Experts of a small language model: 192 SwiGLU neurons an expert, a variant of SOAP for the experts.
Below are experts of layer 3 (counted from 0) of a mixture-of-experts language model. Rows are named router (the router's row for the expert), gate (a neuron's input weights, with its number), up (a neuron's input weights, with its number) and show model dimensions 0-159. Each number is 128 + 24 x the weight over its row's rms, rounded and kept within 0 to 255.
After each expert's rows: a language model's description of what the expert responds to. This comes from a sample of Wikipedia text that the model never trained on.

# expert 29
router [130 138 116 109 144  77  77 146 127 122 127 160 107 131 104 161 118  86 138 166 141 123 159  96 106 135 150 129 156 140 141 123 147 164 160  89 107  92 165 113  92 196  94 119 110 120 109 150  86 126 143 154 107 129 112 113  97 122  87 149 138 140 166 113  94 128 135 127 150 183 141 144  92 131  97 138 136 151  80 151 119 119 160 131 111 124 118 135 138 158 167 169  89 166 129 124 118 127 119 114 155 127 144 122 100 113 124 105 136 145 122 121 141  92 134  95 132 147 101 100 142 117 116 144 122 144 143 160 169 180 125 125 118 117  88 165 131 133 165 154 105 139 126 138  89 144 132  70 152 104 117 159  93 111 131 114 107 119 124 108]
gate0 [135 108 110  97 155 173 101 141 127 111 180 132 123 141 103 122 126 119  77  92 156 179 123  91 129 125 121 130  99 157 127 111 142 139 118  93 113 127 143 125 119 117  98 128 124 126  97 122 117 127 139 132  82 104 122 143 162 106 143 130 113 154 126 100 147 115 145  97 138 154 141 128 123 132 127 121 107 146 102 126  60 133  76 104 173 110 149 109 109 140 183 127  94  94  95 105 151  97 129 172  91 130 102 160 132  76 115 140 136 130 142 105 139 114  83 130 104 115 114 120 141 126 132 147 131  89 154 155  82 105 142 106 110 139 120 131 131 121 134 187 110  99 116 164 128 158 141  99  76 141 140 143 172  94 138  93 147 153 150 145]
up0 [111 136 112 126 164 131 167 134 108 118 111 145 118 135 144 119 134 136 149 129 165 156 152 118 120 123 123 158 132 158 123 144 121 139  81 101 175 149 144 149 159 118  83 143 141  93 140 121 155 158 116  92 158 122 145 183 109 125 112 115 105 101 108 128 130 126 129 104 157 108 123 133 136 109 130 134 124 140 125  95 113 116 117 104 130 123 172 157 154 131 138 166  86 106  59 129  57  99 105 158 157 127  86 116 139 121 121 163 105 160 149 103 123 135  97 126  97 140 111 169 123 134 115 139 132 169 128 132 125 185 122  90 139 157 143 122 102  81 117 138 136  67 143 146 140 182 110 121 103 118 117  92 114 107 121 120 158 105 107  84]
It responds to: Line breaks ending infobox or list items, and opening brackets or quotes before asides, like (EMD), (age 45), "infidel".

# expert 20
router [169 113 107 156 151 101 136 118 175 117 119 168  84 202 155 123 131 109 147 158 130 156 142 129 121 134 108 119 134  98 116 148 142 141 162 145 144 102 144 125 121 155 152 108  91 117 157  72 162 152 114 119 120 160 126  99 126 136 122 166 124 119 126 132 133 150 123 163 117 163 102 183  84 114 111 152 115 121 121 142 133 139 139 142 112 108 118 157 126 136 115 139 177 123 108 136 134 140 123 140 119 135 164  96 119 127  78 111 113 146 132 110 112 137 148 123 128 118 164 136 131 107  86  91 135 100 106  94 125  98  76 120 148 170 144 140 127 146  90 121 164 155  98 124 104 120 119 172 165 160 110  96 173 115  80 155 120 128 162 154]
gate0 [155 138 120 115 146 112 133  97 153 126  90 100  95 130 114  92 168 119 152 165 126 124 128 119 109 123 148 103 168 130 153  84 164 117 130  99 141 108 119  83  98 160 165  97 114 129 128 123 161 145 127 115 108 144 106  97 120 151 168 135 144 144 170 116 129  96  99 129 152 105 130 112 107 130 138 174  89 133 141 139 120 122 149 120 142 123 129 127 121 139 188 145 148 137  74 153 108  87 126 147 124 177 177 132 112 109 137 111 118 132 128  91 122 171  87 177 110 130 122 120 164 117 123 128  97 110 161 120 131  83 148 148 144 111 106 126 152 106 108 113 144 133 130  59 136 150 137 168  82 115 146 146 142 139 100 180 115 109 123 142]
up0 [107 116 117 149 117 129 146 119 151 150 138 101 120 128 112 104 148 129  92 159 152 138 134 117 110  94 124 130  88 100 108  90 125 128 183 128 136 142 114 145 100 142 128 127 170 142 118 161 106 127 108 138 133 118 110 120 137 165 147 129 147 118 115 124 136 116 131 110 103 147 156 127 149  76 114 133 141 116  80 157 130 100 115 177  97 116 144 131 150 108 164  54 104 120 126 121 112 128 119 157 110 122 145 156 112 117 118  95 124 137 118 144 159  76 160 137 116  97  97 159 110 117 138  83 115 138 161 134 222 138 119 168 166 115 126 129 130 142 103 116 117 116 145 119 141 142 103  53 139  96 169 143 151 163 141 103 150 145 108  98]
It responds to: Function words like that, which, this, what, as, when, and ordinal or common modifiers like first, new, only, plus nouns after the.

# expert 15
router [153 106 126 130 138  89 109 120 127 153 136  93  80 127 137 187 143 104 148 129 141 174 102 171 115 143 134 122 135 116  85 135 144 119  71 129 116 145  96 143 171 108 125 139 110 105 117 152 149  85 138 151 111 110 133 111 128 113 125 109 117 129 166 109 105 118 152 161 133 121 126  91 123  99 130 146 166 133 154 120 140 154 106  92 126 100 161 120 152 114 171 116 140 151 176 141 130 110 146 125 127  94 128 128 122 126  85 126 186 123 112 154 115 114 114 127 155 153 144  81 140 111 151 167 108 117 159 143 135  55 158  98 147 140 154 107 105 168 149 160 123 146 117 120 144  70 140 156 163 107 144 125 136 154 130 143 152 136  90 112]
gate0 [148 138 137 109 140 116 118 156  96 158 114 113 102 147 146  80 173 126 153 142 130 134 110 118  96 117 177 110 147  96 114 143 112 142 114 135 112 148 128 118 136 113 127 165  91 100 135  76 154  93 115  86  98 151 137 162 139 167 140  91 147 184 155 113 134  88 123 164 133 138 132 137 148  74 156 101 111 146 137 115 122 126 133  98 134 105 106 160 145 137 152 105 144 149  96 166 113 109 114 149 156 118 127 128 113 106 160 128 109 159 157 131  99 129 138 148 122 129 118 110 164 131 131 144 153 130 123  78 129  76 163 123  81 160 112 110 125 133  65 119 174 148 145 156 132  95 109 145 129 124 160 163 137 126 167 116 118 134 105 167]
up0 [114 117 139 104 113 117 135  81 146 125 117  86 124 148 102 108 158 124  91 124 122 126 167  67 131 105 141 147 140  91  92 153 130 123 120  89  90 135 116 117 183  71 126 122 128 131 153 125 140 138 123  93  74 126 119 132 128  98 135  97 166 119 132 123 139 152 124 127 129 144 110 127  86 145 115 124 127 107 123 105 176 119 122 113 135 106 129 145 115 129 182 155  99 177  95  94 105  91 150 121 161 167 182 143 100 120 119 132  98  97 138 160 147 154  84 115 136 125 140 148  98 123 131 154 151 115 118 105 119 159 113  83 108 171 110 116 111 151 126 139 176 151 168 137 151 102 105 153 151 136 107 105 125 166 127 121 121 114  98 135]
It responds to: Field labels and heading words in infoboxes and tables, often followed by a colon, such as Genre, Country, Genus, Total, National, km, and the prime mark ′.

# expert 17
router [106 154 151 104 135 120 141 102  96 121 136  87 146 133 137 167 142  70  91 160 135 105 130 157 114 148 109 151 132 141  85 117 128 118 107 106 112 120  96 121 141 164 130 123 128 143 103 178 117 102 123 133  97 101 135 168 138 127 112 119 136 141 196 143 123 153 128 116 115 185 161 150 153 131 125 131 130 120 140 172 138 158 117 128 124 110 178 124 127 138  60 108 117 108 122 128 118 150 137 102 112 137 172  75  96 142 139 123 128 131 137 141 144 117  99 142 176 140 112 157 134 150 100 122 137 109 106 131 135 121 116 113 135 123 129 164 111 124 111 189 143 122 140 152 138  58 119 165 131 159 144 121  75 130 131  85  93 165 103 136]
gate0 [132 150 107 105 167 170 114 147 170 145 130 149 150  74 153 133 121 106 140 107 159 134 121 141 147 132 136 111 115 151 149 106 139 108 125 129  69 148 112 126 157 119  71 131 110 137  99 128 124  92  90 137 120  89 125 152 145 131 130 158 107 111  76 148 137 112 141 170 118  91 110  73 117 139 117 120 109 115 128  96 110 144 156 123 138 150 146 115 166 106 129 106 135  85 162 110  95 116 149 148 119 146 116 171 112 177 152  91 122  77 144  93 114 135 126 141 131 100 146 135 113 111 123 104 110 159 121  94 120 147 172 124 126 159  74 114  96 144 161 105 149 145 118 124 119 137 137 147 129 183  95 158 134 162 113 102 127 112  91 115]
up0 [177 147 162 102 150 127  94 105 130 133 123 169 118  96 113 144 167  78 119 156 107 128 122 131 157 114 190 131 122 148 190 119 112 145 121  70 129 157 112 136 166 124 113  96 105 168  99 129  70 158 125 138 104  91 157 158 169 150 102 114  94 168 112 127 145 127 111 154 118 144 125  96 104 135 152  87 160 123  88 102 141 100 160 112  93 111  94 112 159 140 123 148 144 134 128 158  95 104 140 154 102 105 122 146 106 140 130 111 135 103 165 116  92 113 145 135 115  75 144 143 143 108 112 111  94 137 113 120 122 111 129 142 127 116 129 141 141 126 113 110 122 137 126 135 112 134  89 106 107 146 121 114 180 152 151 142 109 124 163 129]
It responds to: Periods closing sentences, list-item hyphens and table pipes at line starts, and spaces in numbers or units, such as 5 ft 4.

# expert 14
router [104 157 101 113 116 153 114 128 103 115 142 122 119 135 121 134 143 100 134 145 141 120 142 146 106 110 130 169 124 149  80  96 151  93 108 111 129 159 104 129  98 159  97 140 126 138 124 170 123 106 149 124 123 111 155 121 150 131 129 107 124 146 180 143 120 157 136 110 125 164 126 122 126 119  86 111 123  85 141 208 111 150  96 136  79  96 163 154 112 134  88 147 122 151 131 155 118 149 148 147 159 138 175 128  96 114 144 123 132 142 107 126 126 114 126 110 184 116 135 123 127 141 118 129 127 140  73 172 148 123  94 123 126 128 142 173 179 116 132 185  95 167 136 139 134 167 159  84 121 112 110 123  72 130 128  89 151 129 102 109]
gate0 [162 120 134 135 144 137  93 160 124  84 120 131 112 148 114  73 113 120  84 106  98 155 159 118 113 142  91 161  54 113 105 130 148 127 145 145 139  89 173 113 146  77 113 112 126 111 145 118 110 119 128 121 157 122 109 122 174 133 159 126 129 140 131 112 111 140  90 148 127 124  99 159 148 163 139 138 148 107 136 140 134 119 146 133 112 112  98 116 151 137 178 136 167 120 102  89 139 130 129 149  81 128 131 119 126 134 125 140 124 125 146 108 132 141 105 107 101 113 141  91  95 170 135  85 102 127 136  93 164  95 126 128 127 129 134 152 123 164  87 112 137 145 127  62 143 162  91  83  84 156 112 152 142 159  99 117 167 143 137 116]
up0 [146 181 109 128 144  99 122 106 118 149 118 177 138 109 104 117 103 152 119 116  72 134 147 158 119  97 115 142 139 140 115 106 114 117 154 133  99 123 137 120 148 121  85 118 120 129 127 163 151 128 124 118 129 126 128 179  87 160 119 160 129 130 113 132 207 129 159 137 143  89 128 137 156 128 153 138  74 102 131 130 106 129 130 126 141 101 144  90 126  80 138 135 103 114 123 129  94 104 152 139 165 167 104 167 104 138  92 104 153 143 120 172 139 101 120 171 146 153 123 141 112 119 148 171  86 115 113 118 113 180 152 123 155 179 159 104  74 131 163  96 144 104 150 149 121 144 154 123 149 124 123 140 114 110 153 140 118 139 154 148]
It responds to: Blank-line breaks ending paragraphs and lists, sentence-final periods and commas, table pipes and spaces, and the words the and a.

# expert 22
router [127 105  89 145 142 123  98 148 135 116  80 106 112 121 147 110 122 133 115 130 157 111 125 149 111 113 127 108  90 145 146 106 147  92 106 156 107 134 126 131 153 147 132 100 100 166 157 141 135 123 165 139 143 120 112  58 167 157 156 140 128 145  90 127 138 159 114 113 116 161 174  99 175  97 122 107 106 104 160 128 148 124 116 114 136 121 149  72 120 148 100  82 141 102 137 124 120 127 108 143 131 147 149 124 128 112 101 131 122 116 114 105 108 140 117 138  92  99  57 130 139 111 158 126 102 119  81 136 108 133 123 120 141 126 128  93 125 137 102 114 139 127  70 150 119 182 133 152 131 113 120  79 110 114  87  87 194 161 113 116]
gate0 [140  87 151 135 129  98 130 116 101 146  95 159 162  82 154 128 149 132 103 102 147 129 134 173 125 161  93 137 111  76 121  99 116 132 195  76 144 115 204 129 137 130 112  99 148  98 150 124 115 125 139 133 121 140 107 128 149 119  96 133 139  88 172  96 129 126 121 104 143 117 174 131 148 115 128 119 159 151  97  75 134 164 115 129  96  75 118 125 148  83 122 112 112 143 152 165 128 122 122 133 125 125 112 131 108 151 106 108  94 151 136 115 147 134 114 170  97 114 139 143  87 127 105 148 163 136 120 144 109 108 152 156 120 153  93 142 150 141 138 110 102  82 124 160 136 113 141 167 115 112 163 120 140 112 133 101 152 157 141 143]
up0 [144 139 120 152 107 146 180 125 160 111 130 142 130 180 115 179 114 132 115 129 116 112 160 141 140 147 123  93 122 140 139 123 114 147 117  64 181 170 186 150 141 187  87 138 132 126 141 143 106 121 127 160 111 117 143 141 115 141 170 120 142 135 110 131 137 144 128 142  89 100 115 158 142 126 102 101 118  87 112 156 132 101 133 122 145 137 122 143 157 150 150  86 151 121 135 165  89 194 184 103 111 139 139 114 162  99 131 134 146 175 123 113 153 100 128 115 112 126  94 108 136 135 121 141 135 126 154 115 130 126 123 138  83 110 129 111  88 102 138 140 130 144 136 115 120 172 140 126  86 146 111 112 141 111 115  63 100 108 121 104]
It responds to: Lone space tokens, often empty table cells or the gap before a number or year, plus signs like $, £, −.

# expert 7
router [126 161 130  90 116 133 145 100 116 134 131 113 122 115 119 172 122  97 117 145 154 101 152 149 127 160 145 148 126 125 105 132 117 111 148 133 127 103  80 117 121 175 120  86 161 140 140  96 117  82 124 107 116 121 161 153 120 148 124 114 102 132 127 117 117 151 148 130 105 163 137 113 125 118 146 121 131  89 132 207 109 139  86 114 135 102 153  48 127 125 129 126 105 166 147 167 119 147 151 144 142 138 150 135  86 164 116 126 141 136 103  92 170  98 143 107 170 127 158 156 169 126 121 117 115 127  77 117 173 133 117 141 148 124 123 197 128 117 111 113 104 140 109 178 125  99 122 147 108 112  95 124 112 123 130  87 157 139 147 150]
gate0 [ 87 193  86 150 162 142 154 144 115 155  84 118 105 115  83  92 100 134 135 163 126 123 122 146 105 158 128 144 111 128 168 118  92 123 155 121 106 130 111  92 112 134 132 140 187 149 143  76 122  88 169 165 165 120 164 177 121 130 121 146 132 140 114 151 114 174 129 185 200 118 115 119  96 129 129 137 109 130 107 119 136 107 141 141 168 156 109  84 128 125 142 154 138 145 146 120 143 158 123 116 124 178 170 134 103 129 106 162 134 146 114 154 143 140 114 119 111 115  98 154 116 120 121 126 156  84 140 110 133 132 139 138 125 139 156 104 110 143 157 141 161 118 108 136 118 121 118 136 107  81 128 103 136 141 138 125  95 133 147 145]
up0 [116 145 103 149 132 141 103 112 168  91 164 171 108 126 135 118 156 110  99 136 183 139 132 114 108 103 186 118 113 104 137 106 104 175 103 131 148 128 116 123 137 177 143 103 119 116 156 106 121 134 136 148 104 124 124 111 162 147 141 126 130 117 127 142  91 203 164 100 146 117 123 125 124 127  98 132 147  91 136 166 116 113 103 101 155 154 103 154 117 126 108  80 141  80  85 175 103 128 129 137 112 138 119 171 138  88 163 149 176  92 160 107 106 140 111 142 145 118 104 106 130 149 146 127 105 103 108 128 130 129  80  95 151 121 149 145 127 143 139 138 101 103 133 117 131 106 175 123 136 147 129 145 129 166 176 112 124 112  97 101]
It responds to: Head nouns for organisations, groups and roles after the, a or his, such as team, University, staff, Council, Minister, countries.